Weights of a small mixture-of-experts language model, trained from scratch on English Wikipedia.
Size: 8 layers, width 448.
Experts: 416 GeGLU neurons an expert, 1 pick a token.
Training: a variant of Adam for the experts, 578M tokens, 4605 steps.
Below are experts of layer 2 (counted from 0) of a mixture-of-experts language model. Rows are named router (the router's row for the expert) and show model dimensions 112-223. Each number is 128 + 24 x the weight over its row's rms, rounded and kept within 0 to 255. Numbers have three digits each.
After each expert's rows: "mostly gets" lists some tokens that are sent to it at least half of the time. This comes from a sample of Wikipedia text that the model never trained on.

# expert 11
router:141140121176128137141144193133108137121166105137133109114119136145165120163103113118155149153129113132105145130144106151152124146098131131121138120104135121121123091112154116171146111099109086148104139159137104116145130135129136123150145091074153109161100140111141127097088157131132089163120128161120108121152075125163141147119165114165
mostly gets: "ford", "berg", "ani", "son", "ley", "án"

# expert 10
router:138167127169126104176136113126100118161142144177153100062164109101141123117151110119115131081119122146160119117129083172160108158126092121099116138133148137117100101152135104153127142134152120124127120145163132112120134114101069123127152096126150124099111130109102125108142124102150129112131096121134098134152128096166113130127151165117
mostly gets: " Y", " J", " V", " C", " K", " B"

# expert 2
router:125147140143121106124168153069134151142143167159095087113107118139143100129126123124126170147099125133165107123170132151158128121117143134110111116165129109134105103111147145160080122126120146121137131149128090128174158139125095128104123120117150130100113123106149129133077145141147140128105123126138117097137110102129107155135128115153
mostly gets: " the", " its", " their", "'s", " his", " The"

# expert 1
router:116107109116169145159147132115104135156131090102124095126125112137138124120146082145134087101181143158148120130134103109110146143120126126076124145155071144125158105164147111124103122108117151154117095138101160126144159141163123110173159141155142121173114085154154129077148126159112117095155128136109132096123154102114141144086142134186
mostly gets: " used", " what", " character", " Art", " book", " present"

# expert 4
router:099134183120168105188170158107096158138149092120098130147110127128118115098135138122145138108140116158152062108148098113126095129125141134121075106145180129136132099124117139127132170144147142093117132128172130136126136202139123109085107111100129149115130145122099105114144178113140120068133121103167183112159080099157135163141150139159
mostly gets: "==", "===", " |\n\n", "====", " white", " good"

# expert 9
router:156151177126098119148157126097182099143153152146120114118138152121108088145147075135159175141131158109120079100118142171165177128165125137140126096189100164121148090161125147105129101119125154161155129116150147147104110147107140150095139149071140145146119106153136136142099092138182131126126158150080136103157091101119166124114113131121
mostly gets: " daughter", "^{(", " Doubles", "79", "74", "*\n"

# expert 6
router:136081201129121105129142114112130133130103132148142117116118131141080099112112161107177131152093142164149126105104110156144161126151153145146106133183130168125120127104140146088107092151179134112109104127123170133165105122106096135131072142088151129156117132139100156134087108106146164131166089086073126132170142170179169134133137191119
mostly gets: " well", "-M", "/A", ".I", " Ne", "-N"

# expert 12
router:132167163136112125105140132154091116107133103134117137119138140119122087098136113109124169117133185127156113155176128124126144119150152126098117146131132123138134116132130114167124124105085170136142100120129141116113133168134103100134116135123124107118145101111153096104107105123147132136144150130098160090134128090169111120122146123134
mostly gets: " album", " game", " film", " football", " games", " Football"

# expert 14
router:136136145150159119120130129096145136107152168140144139094139103130166108119116156086135116144133146143129077115172129162162107151106084117152103142117148123092132120154121148142136145133164140162146160098134132107136150150148100078098134143133141149119116122126131144091150115088118103129100104115129153081124114125113134144097131131178
mostly gets: "\".", ".\"", ".\n", ".\"\n\n", "—", ".\n\n"

# expert 0
router:113175160162142107166160115133125108114156157147122111149148118100130101094146167129145135142074126126108102152141139158142135128115094133114137130153081124125109134097142126189101113104090165134119133185118124123151093155148127118124130114158166134120125105128121135133096145138130151111122111134103124115093117122142131148157119128145
mostly gets: " in", " In", " on", "In", "On", " held"

# expert 8
router:153128175160139103132141121099127119153133129132133086065115152161147107119110164153120125142111094142156095129144102116111139107113161146127112114152129116105105115132154136175095135101115156119151141143155133100134136114146097101094145096111148138166124113117149106108094134113158144106094110114102094126143106110132132107162131125160
mostly gets: ",", "),", "\",", " and", " or", "',"

# expert 13
router:112150118160167134094142164135108148109114129134123119117173148110138122091123104078124103133163101167143117151169141157112146126127101159084125102141125113140117115115145137124138145133100108110120124133149141138112126139136093105144142138137126139093148098142149146087122146139112102088122130132075068123091115117105128152164140127159
mostly gets: " time", "ity", "ation", "ization", "ations", " Time"

# expert 15
router:123126178151133088148165123128096145164155178138088075122121160152133098117113106102125124120107080100094157090151117111160111095127160138132108154136126122099073135138158143145149155129085181088121128169140126100128150139174119087089137078111142106085117139126154093120095151136112079112141145072135152094087090079135102145148147139136
mostly gets: " as", " that", " under", " after", " from", " than"

# expert 3
router:150109117145134149141123139127079119184080160137142129085142137117156121058113077191150133103129093142155099104170110119157137121156140116127156109145140107097121122132103128121093096131112126134113151157152132145138153135127135114110110084141164139128116100073098141147091163118121091120103108123098099104135136111111184127160134150137
mostly gets: " which", " not", " would", " but", " will", " may"

# expert 5
router:078154114160144163175144125103120131149132126128124163123105129107135135055158094170145118129126175151167098112107120105119146139163127121145132136169114153156103166101174159146135089148080135118123108139131129150173135115113085111152082096115135133141138125144143089165162143116130145136132132157150160155099100119140098137142159156111
mostly gets: " km", " Royal", "°E", "″W", " war", "idae"

# expert 7
router:164117150139161152180126101101133149086131145164100163090119158109189125098126124105093158095088083121143095129122161100108134144120137123153108131147157122136133124166087130135108105183150112132123103158160143139157147141108066105074148093136144134134107082103113125103130144105145150131114110115123158129111111147117131139163114137162
mostly gets: " with", " of", " /", " With", " Votes", " Le"